config = dict(
    n_layer=11,
    d_model=192,
    n_experts=24,
    experts_per_token=2,
    d_expert=192,
    d_shared_expert=0,
    activation='swiglu',
    moe_layers=[0, 1, 2, 3, 4, 5, 6, 7, 8, 9, 10],
    router_score='softmax',
    normalize_top_k=True,
    routed_scale=1.5,
    balance_loss=0.000445,
    balance_bias=True,
    router_z_loss=0.001,
    n_groups=4,
    groups_per_token=2,
    init_std_router=0.0205,
    lr_router=0.00118,
    vocab_size=8192,
    norm='rmsnorm',
    norm_eps=1e-06,
    tie_embeddings=False,
    optimizer='muon_variant',
    lr=0.0118,
    beta1=0.9,
    batch_tokens=65536,
    seq_len=512,
    train_tokens=569000000,
    steps=8683,
    dataset='wikipedia_en',
)
Below are experts of layer 5 (counted from 0) of a mixture-of-experts language model. Rows are named gate (a neuron's input weights, with its number), up (a neuron's input weights, with its number) and show model dimensions 0-191. Each number is 128 + 24 x the weight over its row's rms, rounded and kept within 0 to 255.
Before each expert's rows: "mostly gets" lists some tokens that are sent to it at least half of the time; "comes after" lists some tokens at least twice as common just before its tokens as in all text. This comes from a sample of Wikipedia text that the model never trained on. Tokens count by the router's weight.

# expert 6
mostly gets: " April", " January", " June", " October", " September", " during"
comes after: "\n", " in", " on", " In", " January", " November"
gate1 [179 112 146 150 111 194 167 115 172 123  67 100 146 135  92 108 131 146 146 128 140 113  86 116 141  87 139 123 142 100  53 116 107 129 117 109 114 111 116 153  89 109 131 113  86 128  98 147 150 155  98 125 173 147 114 124  95  80 110  86 125 130 139 137 148 164 133 139 145 103 100 129 146  97 138 100 141 121 113 102 131 131 154 153 122 123 101 116 149 114 125 125 111 169 107 150  97 109 110 108 126 106 172 124 107 151  83 157 185 104 124 147 109 109 116  99 157 168 121 121 124 143 147 129 141 150 148 190 119 105  84 131 134 134 120 141 121 149 144 138 108  74 155 132 132 132 105 118 135  94 114 108 113 139 104 115 137 145 138  83 133 149 151 134 127 166 155 128 155 170 149  68 117 121 141 121 131 123 108 116 124 112 133 124 105  95 132 138 148 151 138 138]
up1 [132 128 104 157 160 111 137  95 100 153  87 115 116 164 130 139  97  93 112 166 109 145 135 115 164 119  88 152 170 126 122 139 144 160 130 159 118 132 116 142 125  99 128 124 140 151  77 138 128 190  78  77 123  98 146 160 132 177 140 134 151 109 130 138  92 131 143 162 125 140 148  98 158 133 157 153 142 139 127 159 146 149 118 112 166 125 130 104  93 137 104 141 138  94 113 145 160 137 128  85 108 125 103 106  70 102 147 120 114 105 111 105 127 106 140 107 155 132 106 119 111 106 124 173 179 152 118 117 124 116 127 133 120 141 145 131 167 168 142 124 109 127  81 155 149 127 101  93  94 124 120 116 104 130 182 133 135 125 120 104  95 114 134 123 123 148  94 100 156 113 136  96 124  96  80  84 126 146 157 105 140 166  98 167 122 135  98 148 146 126 116 170]
gate2 [146 124 115 108 113 171 135 146 140 162 135 159 137  82 102 141  93  91 111 130 143 122 109 106 105 130 115 113 146 189 129 104 137 131 128 131 124 123 114 124  90  84 146 126 180 139 144 145 121 128  89 127  97 129 116 113 166 110 147 127 145  80 121 104 121  94 143  88 171 152 126 158 134  68 105 116 112 168 137 168 138  96 128 120 116 109 143 117 167 117 151 163 129  72 153  85  92  93 172 107 124 106 102 113  99  95  78  67 110 107 117 146 132 139 139 151  66 117 119 137 144 138 118 145 135  81 130 114 127 118 128 106 100 119 169  97 130 156 144 102 129 141 143 104 142 134 140 104 127 142 119 158 135 127 127 144 108 112 145 109 103 132 170 112  96 135 100 136  65 140 136 144 123 144 156 129 138 137 135 118  84 110 137  94  92 102 123 116 116 155 132 149]
up2 [134 138 120 143 101  85 126 149 166 169 108  91  81 116 138 106 141  95 114 131 154 138 164 162 116 119 106 109 163 105  96 108 122  66 126 156  84 109 140 109 130 121 135 142 108 128 149 132 131 137 161 169 131 124 148  92 133 115 153 110 168  92 108  98 128 125 112 119 141 130 181 121  95  95 133 136 148 136 140 158 146 115 108 156 145 124 116 110 151 127 126 144 141 108  89 132 149 123 150 148  99 149  56 112 103 151 118 125 117 167 118 134 163 164 109 127 111  76  96 110 114 126 149 140 112 158 164 136 113 135 131 137 131 120 139 179 106 159 142 153 148 152 119 121 138 119  86 131 116  74  93 127 154 119 147 141 105 111 168 128 108  90 167  89 140 153 125  86 112 133 107 107 113 154 123 112  81  94 129 121 142 125 125 176 109 167 108 102 152 161 136 107]
gate3 [121  87 141 121 135 110 196 115  73 140 151 144  98 166 131 115 137  64 131 131 106  81 122 109 141  90  84 157 113 171 110  88 170 168 149 139 150 150 147 145 136 156 106 131 144 156 113 162 115 128 142 143 124 157 130 151 132 141  79 101 121 125 106 128 148 143 108  82 135 117 116  95 143  91 157 134 117 153 149 132 115  97 173 100 155 143 148 132 110 113 140  78 121 146 106 137 152  80 122 150  83 112 143 134 172 131 123 137 142  89 106 111 126 105  92 110 135 156 144 112  99 125 145 140 136 145 168  99 149 131 112 150 106 136 122 150 183 145 106 146 140 155 113 145 134 109 106  96 138 113  74  97  91 130 140 160 144 115 116 121 125 153 106 109 129 132 132 103  75 143 132 114 126 145  95 131 105 142 123 134 121 163  86 141 135 137 141 106 131 105  99 101]
up3 [137 118 137 183 116 139 113 161 152 175 147 154 152 110 134 152 126 157 127 114 119 126 124 147 109 159  75 113  98 145 173 145 105 143 162 132 171 116  90 146 174 113 100 126  85 164 119 123 116 157 150 129 148 120  90 150 109 101 163 143 139 133 142 174  63  90 104 125 120 168 117 141 151 138 153 175 130 130 144 123 140 178 145 128 114 140  98 118 147 126 106 133  88 116 116  92 146 140 131 168 134 155 144  94 170 143 167 101 183 149 111  91 134 142  98  73 129 110 153 106 129 111 110  88 156 108 150 136 142 135 128 154 115 119 116 120 127 102 116 176  95 142 125 143 126 128 123 108  85 159 103 157 128 140 136 149 170 127 103 151 131 126 123 158  99 126 114 107 116 124 146 155  83 121 141 130 110 165 126 132 115  85 119 122 135 128  96 149 122 139  93 137]